From a checkpoint of a small mixture-of-experts model trained on Wikipedia.
Size: 9 layers, width 192, vocabulary 5694, 14.9M parameters.
Training: a variant of Adam for the experts, 458M tokens.
Below are experts of layer 3 (counted from 0) of a mixture-of-experts language model. Rows are named router (the router's row for the expert), gate (a neuron's input weights, with its number), up (a neuron's input weights, with its number) and show model dimensions 0-191. Each number is 500 + 25 x the weight over its row's rms, rounded and kept within 0 to 999. Numbers have three digits each.
Before each expert's rows: a language model's description of what the expert responds to. This comes from a sample of Wikipedia text that the model never trained on.

# expert 10
It responds to: Word pieces after initials. Lowercase word stems after a single-letter first piece, such as m-urd-ered, l-iber-alism, g-overnor, plus whole common nouns like family, years, age.
router:513498510517499519494495539524486525500501497513526488498467464518516503502556467530487573481438535521549475508502524480486517461475535512506518481546521475493535484546483450504469519461498487488462472534536475477473541499512497510553484506503468504470488559516508499485462534489465518474545490509505497539476479487507511488510480521535477517520464472543473484499467497489482518507513537498505496500540497469542545500527488504539494545520537512469520509469502499479494505517485524489548522503507485541471554506499467493506520514490486519530544497511518511503496525513501465532
gate5:440512531501503504555475520512502508463471485507539511509518491487512520564500504509517477491487490454529494493487481531535488519527526468544540501531522518530531498522518491453459478485485479506522524517522501485508534507493503465484525482508494466502486441498518530512479557510517508486520481475517489528517449442540483470536516488499473526510522478475484493537508535480486470561533515500505496499516518548515486534468496483516462490457505538461489530457527510519489476541474494481480509523526539499473490489513476489487439492511509526488487509535500495481489515515512500559
up5:467479517528534461517451525505505485489476510491538486483478491503491490493505454503487522494472510518514487466454495520456531506505505470529510475485510522488544511517488518520487490511451496498470486474515476534501518513508474485487519510511489474516492541521481529458491524526514487483478526468456503501478518460526502489513539506483490484475540443511517531496508520464506496509502547473546520537464549545513474496478549504435517470469480490485457494463520486542503474501499455473504546484498499469510485436499514496480519476493450476500478521526467554480537505519517511538
gate6:525501471477526478502500452532485528501495519502543511538535506457472523507499473478427541484474459493494521488492495522556507514490501459530509493531504484512518528528491468499505478448483492481502488478486550410562494489504497443506484505527494488456441510524508472461487491482489511534534490502514510539524498470488535509461539501527484525500509468507485497506484517481478507491482510504505501491468508519467530451512502517514508507477477480514466509485530501519510464540461521494490501532502513497516499467496498515481494537513523448540506537440484463492503486512523492503
up6:507497507538492500490493465492552504533476461516468499479485470488535498514486512550525471511537470498499514465489478506488511467466477496443465495462511477515496520488522469528470479491484503531551468487526530492516439483513479492497510517519479517498486481541498491533537439488473497476521535543503516461509470531493527512470540497473505503498519498470501522474557469486507450526525481447521466512520491499497463508490503525487502448528508507516480490493509493488521492464531447472485504484468530453468486475446477506479509461514524459497472492506441499495485488506512519507
gate7:497486515505512511489507474502527485456521509514486437462495489481506475461511488495499499537457506498440518498513493510450500502506524547452583509500527519567495476513481456499503510512496498500502502510448514548538518473475465503482457504535496527483550534529486478525553514455485515499509463492456501481507500511512470500539475509473497524490500471501488518480471460475503519468525489504481529497496516496466522560503508521519488540508512477499516568492467478539467471484494485512497509528494534493488500511498493496468498507492525489513534511499546505466471452498475490523
up7:544451500504504557489469523534534533490529527488533515531493507485473516533468468510472481508415490512465484489460530471517475501493458482517521489496491477480539508507497489508528502524526508507491499513495499557443503473475481510527490475501513537530487533516524474523521528501484482518493501489478484512495538508509455510538515503487557524477499471497516470543516500503541505452474499484487523511490473483546501483546527511509500507543496478501512481497498529546480518513454503485472513516489500524496481501511492482489525482514551510523463488509512511551483473503431436486
gate8:522498488508460484517483506479460542466484498475502484484509471506485447522494510491443541454499504530510509466504495467513508491502513484450490511454491477492513531516472486518496517495526497502514493512475491494561508527473487469486523489500493512495482471498531475499493472497495529484547505538485498442515490495440510503573478492502535519491492488511498520480501496442534506498515492476462453508563479482482430514473491496512476477435514477502508462478488459479485521470521516478464484508477508466508517493506551498494487487474463515510465505463494523499499511435510459511
up8:470523480469455517530491511498523510493444537478490460487488479484497450523510508480517480502513515495532531525486492482526538495441533537474493492471479484489498481517488509518515521497524502567473497502544502521488489476525542497469476489481501543486475461485492465480507487508480481505478526522490508506489491504499519505487436506517515477546494476515493493443501553478516500519470526545533481548494515438518515475501499457523465505511524513483494497469503519516459524496526522518496451508480465459474557501486532490479520525502502474535483509559514466460509482516524473477
gate9:491482554518488470489467518503488503540527498551463532507545507530528500488483554463462517542515528554472486466485503466511517468495530488506511517492464508501486476541491508479521463520464504521519512567488502507486538446494477516491447457513520530522499526499504483520501511519469511496516501494522481495532470531506473479503526509504493521459498509503543516469513523499517492515534503456485479494552525509503505525504519475483506525471447479456464529498497492516523523518515498530507494462492485523520510513468457514440515507464475534499462541498503465485480500554472491499
up9:488490505519470477411490490486469464496490522530517528497441441492494500509524523464493519534458532529484503476484499528502497487493502505525461519538514512529468468531510485471466507525463514502487490505466486541490521538527547524486533453465476528512507516491499511543515514516522501514542474566539505499520517467506520518526496508489474510495514471479492499505523512509470525516489537437493501477518530543473526510493525488496501472510458462480448571524531497482499503485494471517523500490515523529506491480501530484498522484452476552492513513520507524515484513517491491506
gate10:488479530469527445491471508482510510512499474500551510459465465545492524503508540505531514543480506544507459539513503503494496469497515499491497475531497501532478526516496529549446521514502491515479505522480500528512492551481526516507540509501505487449510480517523520507499479540457500515523527544512508495491435526498496489477498515454499525500512485512510487478451521552506495478498508492509463438524534473530499534512504501503512486511510514468483477478457503468526497510482507468541524535501484480526460494554501537441525486535500517497501498503506508467516473480491551550
up10:504509494527510519496485522462474509499503519509500485550550514538558477508470514489521462516548528478513508505495506519512509483464483516518541527454515497510497519498498525488548470435490526507476457510531473506503558491530513506491522537508473465534519493510510476496493496491502481480481490483496465509448564503524477518491467554463481482485511523489512569541510461486467533520517497484505539529499497537506499498461491500478453473535537476473516490522505499500489569484498514484510473516495495514506548511517508509501506484504506484543511479499469509512474514510493495421
gate11:532482528507498494505485500510480488534492520463537493492543426523471515536516516504523500515490519555525503493506499540490482464504495533528487468478477523492456481510490472471498518526462539534495519545508471535475490537479546530514476521490460507531482474538497459490494522494509513500495477487535470485507451526505488509470514502468477515431478526485526490507500545503502497477485518533487523488534484510514483487500494494530481559485481478515489476510537485513520518488521499507478531477507526523537522516505525504535498494464459580491513470522506486523505532520438528537
up11:504519475508490477461510539531482543520476515460498505460533468452472491477509507498484510523512488521480511472489494560497494502501511500483504507486521523474471466533481495430481478519503528501484500546492529482541511532478506513486520472507494515434508518542527537474537498534525567513486479514544511479508511498530485496530481504490508521514466479499553494504503503485483493515489495496486534483460449477506486483528519480525517506539479489511516505464467490503536511520504498581507507527484469519469489511474528512485486524501533517472463490470495513487544528513421477479
gate12:510514485510479493476556497509503516510542497469527495504487497472451535494524462477464512489476507500454487485468498514548507503492552497482500516488503462514526518487520529499451490509456509506544489555531516478502513504502503494467514501452478503500503494508516544465513513530464478485534466468460512496476473506516501476511520523484490559512460473480513519483471478488544523495492468515506524548524471534467483520462499504519510477492486495456494473474522504489457508500515523531445469492480531468511532493501481492547519493546527577544508509479461494455519495472511489505
up12:483515478542514507509524566475491488485541526493466477496519473494501503501523474535476512501494484515496506472473507486516558474514468500462509514497521493496507457479539561515451495499483479497556571551503461519522488482493510522490484508485513474551536504462536531508483521514484497524496452501511533529468500460491434471483522499487476486504477526475483521578498463498497499514483520478507542564481505519472487486496526526500511524492496484487502531481508498548501530493456481510493496485477519513485511454458483476495510509487507539517515522507498536487532516518516500519
gate13:496489532472451499498480526520465493469465525506486508497460542503490477500486532509487509488485514506505492504478489479483494503548484519496483491493496452507480457492560515453546529517491516541492521540512523502490546508473509487486536512491491487500496497489505463500503487548529479465524482538491522484484559498548505541532472498472488518521486472507516463489539500513525498479520530525497504445503487471492496497433487472543505493468517483490515526526511525517558500516481526524490471534502497527530480489458498515504463516470483550518471477500502487524486432493428466526
up13:519523497484541492523506484519490546452505506489539483494460464518512520500528497523524507513502513502505509483501531504449486523486575524510493470471476524574460505507526488540447453527530515498496485477477508531501470516508496486561497557506485521506497503498534524493544494505463522489526503441534463502466485471487522486515485532503492531488507508493476461512484500481468501492485521474485493466533515530505499491507445493522521482513455531490536476495536483519482517444526485512537541530525502513480517513481505492517503537529529479494461508540490492521533498469496534527
gate14:484492516507491524513482479531529489465508521531472526480481500454513455529481538482480532494482537547462548507511549488544525491505508547482478507523517481478443495503495489518509503443529515528530476516515555442503543472520501518551459512506527497520490479478511487479478493497513489489525486522516456522480515504519492516492517483528455506492496516485469490459526440471501491487492489555500502504535481490470503513516506487525519539497491485471502464507532430530487516528478490506520495500478554503501474451532521499501506491470549504524471503480480518517535495513516467482
up14:490521464511538527483529508525480456516506471482498481491515488502532444510546550451484484499499480513473480525499478476501501506526487473472473500510532470502472504527478507486465483482461509484511493503494509524493497519496501528537493492510541460509441516498522540513537461518544525513469453524516548477436473484499457461483508498466514491482491536512491499487531497485491506488528485510510493504547486531502491445454501545489481496478454477501457533510516481493500523479482473509494471504548542483508465530484560495513470528509522538530522482521465524503477465501518514471
gate15:499458533539518495459499484556509463517501491534522521487479552491510505532535468486477514533494482544504500493522489517499490500536462505502506552504482469511547492517526530508533539469483490521486520477518522513486484480503505515466496475505503485499491539478527500486516518553523492517523463550516520509482529504520470523542490503529467509462443514562504498507512476486510481500498510494526509421487490512494478500510502526526488471522492510513458544477533482507524512507473542510529448530501533545516536495520555451474469460498479528511488473509529479513484527483491502502
up15:563448529487500542466455501434490509497523482450497495488477511528535494549515456499489503507480458512524461511480490487508497519510496479506519475509502505491540484488492465530496509481473478513479494487480523491530494521503495518496537470492521520484478495533530415454532545527463501531517470552512488476505481509523515511480553506531554477539514520507473506475566493494491527507533506529505515502498478498531514505481495480477534500433514498509492497486525517494497486533475508479461511521493521498521432470474519472496499472513497496487482477500526515510486484519544501523
gate16:487505502509481494503457505539498481483501489487495461476547490526520498529506496527519488472482512469551495512484455471524468502498489476496463495540518534481533487482539513469493470511499515444537517535553512467499525461434494524431496494544505524499480531534472533496496494489511550486492525501489514502515524506552529518553452531521521491479518486482492520507546512490505504519521513495529469513508527504516471551481454564459504468548509500485488508503511472539527475499474484513503486526528519508485508506499473529528478487525522502457488493495520518487508539523514488532
up16:518505495454540506488475507496485469505524508517480506476484532470524530509516513491518472500486462483458517498528536522507532490501488463511497484502481482487459550476511500466518499508453500530470483440500467510501438477484482484534524555511558491485476520501487462499515476531460506460484505514488524541461565519489492530550447512446478504510480516526534482492531467496515488506513466498518529468480533481486499484489543504474473501504484529473463527506450473493469464532487518472541497493494522515466489470503511490468512496507479501504479495438482468504497488520504510530
gate17:480527540492506447520478504502442512493479520511508481517537478547532494487466491487507539523500502515501471550472489468450510485517494505494495559511515496531466536530480487504468469442497495469486493510517495523518506485491453500501501520530484483517507492493486551546510541481505486493497483499519503473473436526506475530509547484512500498530491457524504527504512544508459496545492469531498512481496550513503516486508492489467521509457473504459477544504522465473535469479506529492513495516507476468488494455500474517482515500437458553513480483477519542507477516515509491536
up17:440488498495523478535541510533531507509492493503492518477533481518502578462486512494516502454494543554497489533480501541521508455442537526475489464560472470490506520461483450474492494523512500482518509517480496499508492478509486502541546472469503502480534479480485544493529513495474475524479521481481530454506465502483471564523501522485518556491493463504500465506525488501500507544479504509499497514493519476507493504490508508459496500504510467498517494489502531495494508480525525491538515473552469483538548524478486502497536469491491485494483551502460517463522525514495512476
gate18:553523502507509534472515523507556478521493542442518525502495484493485511495530468485455533524500507529474480491516521509527528481505485497519510497527509483497507497510520513448551496516496498513508512487494498500464492492510471443514507510497506493521498509468508511477542510454491512453543462506477497489517493464498518488514485498454461527521515458494507481492476484486479542518480528466495508488452457538541559475494563531486487507480495482489482495535485533511498526532500526440456494512478496526499550497502484497495453557484517534486510540500446479493524510495454503534
up18:524498516496518505555515537494554521518484506472515506503461495455542478536476493500449514467447475464484487499484493535488502534511521448469499482542518505505509485527486506506519485461472491484515542520481525535496508483449499452478472472502503529532500477480498483530538486497510502490529479545520500508489494532461524478519535469506490515522483478495515477497467510500523519553457461521514485495492477557494491477483506502523468483502482502514488504480530497467497508489464507503494457457512476527551519543447523452496498541506488506498464513525518515475560500500488499554
gate19:471530515522532480524539520495476489531527460511503480482480511523488483471516532528498539502477508519501482495514505483526529483510495493489517496464453514489506525530438486526466498529530486475484496521511500497462537498518463471521462484513512494477517488521532492475488485469467490499516463505584466499519505566494516499511532487513530525466504552506478487498468491461498493503561507553490466500498515525462497503493495557485505512515502489497501480509524455479505438532547521465522516507517526464525496555533481504480543448532538510517524506488498509464488487505509503519
up19:513513536506520487487528501522502560509529496464477458517493516549533447449545502494479498500496537503460504505546459471539515498490498516506522489450482483544507498502518494542539545505543534520469489478514474495469501525489489513483544516488492500473468496487486495442468477519465497507477492521508512444505512510520494468514549475487540512540523544534530516465468516507503483504483513510494504465463508455500482514507455471549522460515513529520520491529482482509503446497513530490526480525518476504477503536519530494481479446510488470507505467487500517517464505494517493497
gate20:443523469482505530470514510529474461504491503518519483471467469480493536498501496502473517476499511468531511465489477519510507489507515516503470527500571532445495484495472510539513521526509513471444545486499551479507503470479512521518494499497504481483500530493544483474523486522570516493489464523555472511505486530480546510502517511496505484512516478478475480505492505473511502529489484561471472496509481509532512552481474503525519535492496502540452482509470471452492512483453524483563529487489487538460521519510475457515448506498509470522508496511498498475502491474503455483
up20:573463503501521473500450482487478480504504441473533479511496523536476499450519474480532509456548482505504530539504484513465533490481490512545494490528523502521511545530492488507510472507498478497505454545484507524491513496497450496514504507512521463508465467483478495506503477533498464517512539464500505531521564508474522485505440500532538518533502487532482504507497492507467487469536518476520500523508488523480460498501477583491491497470506494468547457498485526450495491502521529511488458459520484475496488504493504545476501508511476490516497498477507518493484511506551533508
gate21:553515521471458517506468469515463493500494492488545503488500439483532475469471500518532497478498504510534526472520487506503468506512515510460481478489479493497462507482473495496480503492475489559489508501437458464507488484487487509481479491495474483569541457473501507470509495494488526514466535521500527525459530496464520531493496467510461528514494536498518512522551492475516497512522508494461510501522474487510502507468463522516508462494490472462544495473516494526486513526465525506503506488464505527517524535509510524528501489506465564493488514521499421503425512525520512522
up21:478487506498470505523507525527507495521484513501525500523515514511491466525482464517489526468507521532517502488496498510568536498458496504539479510551445495477540469507527495461504480515505525470495478523475497518494490528498466432519462509498503488483504484502469470487519542485518522507536539520581482519469503515483449500496533514525521513488506443494435485563548531485533477482486486546512444501500484542498520480465515463468522516510472521493483508525491525512504507463491512499491521487479506495513497476497496483466510543544536507493498518497506501449497510521513487538
gate22:447518496489476470437542507493515480526504517502510469513519508500495556501527510513491545463539461458431482521474509532528498472500563508511509526475486526544531497529441477523466507453514514433483558511462497442494497521464523453514493490496501536499487499524479532532510513479477519537537468489520484507488484529480490496511545475531508528486465519489494485479526507513478509480474499523511497501484506518473485532520483499520512493499483490525538492475505493459505503482493487483504500489523521499512517476493546491535484495498533468518508513478491499496493472464529469552
up22:504495526493525505456520468480487494536501478534469573471499494537474475452492504478551505531498542509504489514518496451469516516486523495506507491536490475505503547512505472486477521515506520452495523491488508511520496520554511492486526545485500506502503482490504556526504468456510520515491519485489502509495516468499519502494414535494535466508468511509510465538497494526529531523498565511519479457486497492509479488524489482513534470472477504513557497494530510519468495527473546524505472484524536494463544535512490510492476561487476492523520475462480504494484541502490507475
gate23:514516509496456528559510510521461517507473483499501556469520499487458500444506494513523539530515537478485462485516532499551523507517493485529527448494451506492519486474503449529527484497494515523501479570526472492502540537534499517504511555506520523450532495503507491500489532486476518492491476477519528543483513498488505517500493476534495525546492456494530536489512478509507513503514493488521480562526471472508531437474516493488529484492511526466520495562469477515484453520504483507506505484489485520453544489495489503507479476482526527479521515491495484501500490513518528535
up23:482504476469500493527546499490464491504532496505497494502473519469522508474524500532507518540484492527478458454463507509503522500480496516519507515502543526442466519498475456487501490546493543487538491505508525506505505475488517507515523482522501547524546486501491482535466551500460508485525504525501506493545479474456538493496466490513543466511484505468503531499541497466530518539495518514493459506506556483490505530451507487454493508479504487504491522516533471502498522490498513528491516497461537519466508471542461480486495461452511532520454461496544532508539538479514515553
gate24:549481487485555455498537516504509542478508532489497486512522540506479493508516493543471489488533514527493496511543480490468536485475519482501479508477500497504479514525446515536491508522458467569500529511497522508513500534477515492478508490512493494523475474500491482473493514480495532523529520542542481518484455499507496485500496513440503478511490476550556459506512534490509506535487491487497515445533533476506478471515514453476470520477474477502501506554499494479493550481525504474535492499511482487489528498528469515411509514466508472529448528484480525511465495515503488484
up24:442542507476506488471512462492496483550508526514478452498464464496519532480508533491447498491496472479473491509514511524532467494458530471541491502499538507471486510502516514537526522486489518512502511475537494512500504493529528509504468454491477501511515511472466517484450509494464537460504550456471507486560499512497495539510499498528454448420487567498473526491471471534453517523451452483495492504507525511470501520512477486493499495477474511506499489462534477489484534489490503537493518518461482474507490510510503480516489491502471488485481518536480476516517485531521492514
gate25:504458505486541467487473509503502502501492455494490492519472470498490505487524472468478525504479520517458500487498467494504518493484476501523485523534544444461503500525474509491511520459517514494457501551479471516479466492459498476528512500482451482478516501512480492493519487486533536506511537520449467534473457553461507537531454527512486462421519493494505510455482513496458494514517503509478497478523477481501504463503505538537491478469496501502497498500519506531488486505470507486483511497475515542533498543513502490490501467537482470442488439493497484505521484434544530502
up25:511470497479479485517452511486518461527503490539516466526498540511508539529531477483493515558465532484511513505504486481526553482468510493512487499485513476478510524525529537439503504490507471480485512522462515515483533469475501473486528474488507538450505538502493497459480548519478504476497524495466474525507474512556487527558457533533483488481490481515533514453520491518471452535526497498481473486496492480482520499518525484549511449504483525492501533505508486485462513504514481472470467501443509529473521490487496544476471495518500481467544504484486501538501490444505489515
gate26:513530500528515462530511504489481497472538492494542515441484492470455514473444474447510504505489543509493509489483470523473472516506520514423508543495500527517492509513441483479502478482485477524502480513500510541498537530471504488470516478472517525485553505501514486495525489455506492462513512489448491487442438508485513518523488534501499488527487494491494517484447494503493538536486487476515485509524486528490507483475509457556475474502514537551512513451478538468510513489500513453509499516514505535489505448483474496499487537477476505464489471487519477500499515495478496536
up26:452486495521546496439477511498523504468487520503500517458506517499501478462496489531458518492510452463497507444500540487472528524477503491522470505491515531494512468473517481522509490472467538455545504523528544487506468513519483471519451513493520495529462514475476510535484493501512466470473512546468532514498520484478528465502484531473520476468462527511516471500521493509486459457517487534516500478434494505493476477491525481512527514514464495491498505514541477500495509479477487510489494547446482528505491438545445514495493488517501549480520483520520524499472489500506465523
gate27:517467496466513501547531549511536508465482529516467508493494503485513474489471520529461486518550560485481489516514514538455472509492490523476513504488485515463501469544496482523531479491511498501505469531498447540519483498532499517504487454527490505505477519525470479476486513496563523537496448490514517498455507501475522479519506488490507533480445488517479502512476516446491508467537544499533486452445525492493485501492464504482495515511496450511477525492468503500470484451515525442542547495490477500529486541519480510497518536493503535514490519504479526484477537511499501499
up27:516492491532480544510523498494526504506547433512497505511496454481493501507526521521535490535496489540514488525546493517505480497499538507519515526519487495469520484552486504508508489458516488488462520468493457506525492513460523519513481521468490516475552518503489522481512478506519489513487469505497467506524459568482515534484520536487534512552452505540560478506494529504462493500516528497493549497508493503523556513540532498526528506551536473522483445473516511498509542462473496497479491518503513487486525538483499482515550513533516493518465456515507486494494513541471504466
gate28:503502515507479539479491495518511485501479530510503547483513517514518449515497492509469514466521521471460491475484501484507516516537482516494517476508501454513498526492502540453543483490489502490489494543474490518490538516482459486523491523516488462507498502485522492457522528524538504494503440524511514539468527505515492502538476475528456501470487507452490473440518491525516508533569433475523464536536471513517504430490529483498501483489472467440507506470485500507497441511494518525494479484487474525489495465501502509481537544475490535530514487448474487489505502532492520513
up28:494514455497551500482488453469478480530497518424485529492475496509532518487516488506459505510486452487507490481507511490478497452507486507489525526490440505518475500519468497505522499505476478484494510505508460502525506490514490484467447432507512483481441500470507488541473504483515536450509509507489527524525516507476507540522462515457495491478522482515504521470529527489452537536495505455495546515476482505506522531465501461482516526493486506489458504534520533495482492551527474484461531506469539516504479489445513489481506574501502496502503522476534512501487494489484485538
gate29:493550469465517467497530491485489442486491510479561482497513496447500533503498494478490495486513477483526545504506544474497526498589497489476526535495540511508510494523492444500529528501494476491521514513541531487565502540537500515496493544465497475482526473530487494472507453477487479460528512485506499481452519514495516488484457451519497498499478506497501519492458486514519484483490517518495474532499508471471491529514478515514548513524511491533525512461508493474476521499494552498477504474524541447490529567500526496481498470494506485470536502503488493505520544483495492491
up29:526526533578528481493504548523501514519502473461516462491494479457470508536509540463477507497522518503507493491571497473550498511525513478509494504510497519511514498493446501534525509488512508494418537512453505470500493460478537498501523500475539485502492489502451490474496508525506516516483501502487492493487470520500491504485498503505528556496468488523575520500477511502474462566474489507487490500482462471491460511483544531464513509520479477555510489496493452494550523483513465511479481483566516483497527507528520490512498499507524509498470517476493498519503481493498500517
gate30:533487543528493518504462515489493492476514512509516477505466513524525495503430459509503528480521471472560500477491512492536525521503495499501503509453517521491504542515483512476486475499454499536545478485507534456518544487490499499540526462503483524455477484530506461454474501532517505515490503535503486504509516496498505518498529547481531502479512498480522497528491487461489516500479497448524535501506459516517482534500512530532508521549531482486482493477539481514507468566475485513488474513508519520468481472520483511539545491524518521528535509456472488471520491583511483535
up30:496565525527492505531503480493480499461471504456542501500515494483497543486472522494528503523489462458507488495482514502470507490551547506490498482438532490536506552474444476484481504484525508506514492536502519481489497507507507511497480507498536520481491509512492502464510503505562555496420522502524502538488535470525489503495532508493560535529517521512450525477496471471450469483485479489494484478506493492557485502491496465510511459511512503461521482478513526521510523512502510487535495508523539505542505534502471522556508522517511502499514491510505454494478456547477492494
gate31:515516499543460515489488524485509505507494477536521517490483491567517495546489490514500519544498529558528520511479510526474509460486501449514544495500517500438480501523522509486468520518490477458455447512497509474507494518507505498493467472558495486474515510492540503511523520531532524469509483493522515504513486492476459540497497510525482535504486498533518518513494477445491534478505490483557543522495495518532527520466459521482518536506547483482492513515497517490526511526521528535545480525479423503481485460514537491478468496521523487493506488504510463501505539512525552497
up31:482471484471496504503508528517459512516485451487474507511494519501532510465514500458513470497497496472521526505470481511511484497492512536489483499524455511497480501497468511507513498536490481513493519509524525480524515510513528473463505487524499472493522463542499486535491489486531512456479478504526459535528541458555533487520536447477491514479502486467460533493506492534523550513500516484514474480505503488493482556519493489539490524557492500496519459469499519448456495437475451492469533517506494427505464522526522486537485459481476495522476525523490543470481521499533490470
gate32:470459538494514478503486511481487510456493475525513499483502486541506468497489503509467531509506501550531503486486490512493444505506484523473490486519492445506494494538512451493468552489475510500516505488497478486501444512476502492504500554530532529488489506495476508461510511537483490462545510496510542498516545524482513480453517468479474487454470530524501502473436530484484455550472498505506549470510512496518522499474506503498520496475500489465487529496481492465481480545537494487521525546533473521481510476527508498511418500490522500499499499536496528500546539472515543532
up32:477522501526474471491539531478505520521474521496466537484488461511493499487451492492525496471489500519510488465481477489526500514512478524513485523485486548512476523476489551574455483494494497511468489504520485511500522508471473470517548479496484487442514495483509464511472514449466493459486511520519511468504493506529529545533473539492462516499522459515515500515544492478543530483489469462506514502478471538543475500505479497493445483515524484531527471504472518510496495514524540478533564504507525540514495507483492544460497517476507486507450514500492511560498472516458479490
gate33:460491527521474464508545486511559490516509511494557478486514432524532473492499500472505539518485503513474523475529487503505559487502499496485483487501489474523495452518505471487490524510521480513474493520520507536456496554527493497532489528511453468469493500512540501449516531450501499509513500461470503498513489510515507482467500532502516532510445489488472516529509521486508502514514497463484466531500541545461511498458532482560481505515531512484456495512493487510486497519488473481512506529507496489511463483485488546470548479483481490501567548459477517503470472496471478509
up33:488466486509536474461543492455494508548495530535454500536515454494488514478501529511462490471508512560474515527541453515459508457515480486484481503510478528472499519514470476516497477507484506433493500482489512567485482501476500555499496494483508530499496499495527492486491491501498502517472499483559546528494475514489488496516529517486496491534469461480475470507502466453581467505531474493525491480514510513519511542525517491509489550489500505501470455459526501487521539487546508507511526481492473501479504507496505513469504482494462499493484553499490508484520501499441504529
gate34:513508541488548520481492463504492530498481528495515504507454458551462498507511487495462527496434511509470523467456500517496484454494517466509476495523511494517521487454481552525504513495502439476452485526525461480504503517479459495504517495512490489506475530543483480541487492543506446470485472514522513492521518513512497516526505522521455495503491468460527521525495492505461524505489499523483512501578503478515443527506505518500535521523481507494464507461517495546518509485508513498492490499488467523505515488522480499510495537521485520502531463538541478497526456508477433494
up34:529519519511510468499465473481525525495518496474503468484459507492501488464512467471538531513489459485473516487484510520460492519513557473498533507510556490536492498501530513527502463525468469484492459491463512489524518526513523458506522514492520471508499526522488490503516455545453541485530490526485519521469467512502509528519513464510501522473501487553487550510489458539481543506500489468503522474539474519521533509541525569510504516498529489464455514482484553524493464528469487538526485505479546499508509512484500504478492503467485474506532490494516508519526473446482528523
gate35:490526511545456500475484485466475524482480457479507515468485470501488491525450480510527493511510520468508508523493486470509466533545512477486482499468505473465489508516512468488542518496465501512521499494542480475506473508512508491495563531524468493487506506506522555497462470458529494441454494523500478520500504491485509541477494519530523479499501521453493555518506510497465474503500473464502532524453475508481494515476540497520511449537491541509538498480496486530507487502501463503505527436534544487476520471499478465469483463474519501502458502481493476489448471495543515517
up35:519528489478539491517500458516544476541471505473438484502488512498520512479507487508515503486473528517498505480508532438505493464509484508497518543485520514542520500493450498508492505529484502489525467531503530505477550501501543477450428491518501487477508485545509494493554498520483517507489477503507489428519536534530472496524510499516490482441511551495514491501479479494491452471511485538506438484490510491511518499483476545535505485475489487502470534508518501506532507505495513529496452498441504516491486509537497493528533517488502532510527498447442499476489513543508494487
gate36:508512496474547488503536471483467471489527507497503505491515494483517503517452501468509487481488550505470519476475511506473499525552517527439493507537517492482528514476486443511474549485520505581526492503486507494523472506497511458516489491495477473469556464479504513475491503455483513496495525499516448526544526517468503471460494481481494544498525501478468475492428503463489491540506471549453464493509492518529519430515491488480480534531490503508455469521473525478514503523515482510487478492511507505511504527493509495520480480475478494503495484480483493459524458492465503527
up36:490512519543477516538487524492573525496492501504451561492501485517504536519474526487514539485470501495533520514505493500533534506484505538500526518524561528511490482496551489496468469497492525514491504530535478505484494498501463498526500509463480508460554533477486506468522492492524547501511470480521500505542513477441478499474489476553502540508520516510498497471521457522532491516503506478512536538536494512545493491451505490449530488491511508482499511543495511545494480524503519509493508482526529518475484477459497457489507503502488442545465497506460536510513483540505466504
gate37:527496500519438449520529482494474502503490514511524457512513509461499477516518516513499497477505512495545525488492485495491509534528480482509523499451551490479522471519526498554412500522467520501466520509527535495483490512490523466495454524475471504486514548469530492483489526507483515475560468493506451580465525462503510508539517483531507501471492518482507509483503512455510485477517547531483469514507560486511521501500494497508517539482490511501469494474485470500477509491501508485468468496502482495506511505539527538513467535477461523477485477486519524491505534494489502557
up37:497492531477499447520450519494508509541524489517510499545513512497465488536571512463538507532542496487521483486500500488529499497504505511480588473530508542529483471490536495475511540520536447495458467436491520517529517542492512484486506510524475472491498491492518478525522413535521519480501496543502520458511505503526506490533499507517492501529527505487466517551513485492481506505504490544479494460517518471495507525492505524490493497483525506528531473502522506491484509482484521467499459516515553479475524506499483479491463480478511500525502491468522485523468466533502479521
gate38:488518504508506481489497509448473494507528496458531451502487520463506476496552455487519515482470437521532516507514522486492485481561503472521521515526518493433515461525506473529476510482500497519522498488491508461503459505493514474536478526466450479492473451542529526479492512454509472500526465507493470522459492501506503499510465501504478471495489538477515524499550514437493519526544494527471453478496492546479545482497537486480506513498516495516475523515538496522506469519517508517507499524524509492521517511472510507510533490484493510513507522448494505423508510517538520516
up38:484451525472491514508521521543499517538554515467522520505455474500482516497499488486490461500475507497511494538469475474456515454545490508497515452500520482519470495524521503558470497505484497488500538520497506468496470502468526545495485505487449500556492513540544470477507520499522529508546485546501499454435452492511501511519522509447503533507478481460476500505472497493525506502450446483513508482506509532516522522467490486501473486513488493520524495495534536501487496506545528482474492502532496498542505530523532535438522505493473496493514502531497481494479497517473538471
gate39:511511490461514456519506513548476485507486477489530510498517487536520507516488547470483531533529542531494449491489479537487524473525492483452520531507531505513458500496471489468506525531476446465479486500493497516521496503499488526451471490487512527512520479500534496501501520508497488476523518474478496470475505486486534504486492438510471526490473521480494524464479522462486470524478478473494457466533505487520522558487505512505508544502467488454511532423531496463527464531483520520505522495486482524467507496475486546476452504486478536495514555476517495513504483538505464524
up39:496506467502487511550493502475471454493529489522516438476548484474493515497489510522498499511463484497498487521477492533493485491543517456533529512496463530517533486501460511518484468512514520489516497494529463500502514463500540495501510458549524542498486524492506499529444500480486482511536497494518522522526518502493481482484477480522516429547446518496480523505478493516515484481486483552503482541478524486464504539492468490470525487469496506485480533531512527464534517507522472505490496484550522475479514481512453498525467436497560490518494549519528510493454502498535527483
gate40:485525521515475489457510477507464501482518479467496474484514488468493491532495470520487529472448515519492520468488503505518480515450507507475468526523498477525533507520510503525480527466510491507515495479497510467503497496525518469528492507528491468485459540540492522490521533461477491497540483540517433539498491479490477499464546491558524510523457498528492475493487537482477515464507480502451491523463475487504519500514493538562540486498502502511499483493535453499495519505524557519512517518528516507461526490492498474510460427525561543518506490513500465528492496537511464487
up40:493498492478532483463540488510498497495471532483533479464487510474491533486495479509455493475495497502492478492500496561503465544528487533504563496475544452495506534505523566492496500483500467503481510511480467510479467500476486505506540480468527503514450526486516492506506480568529482506461494541489523503499503497494519490475496496439520530527521506483509500450543464468509510511516482518551488473518522488446531477479496477490511457525474483567504481455472503493491528498434495515530506528478508498519557487479519492496523525523495524520484524499513481511544510501518504515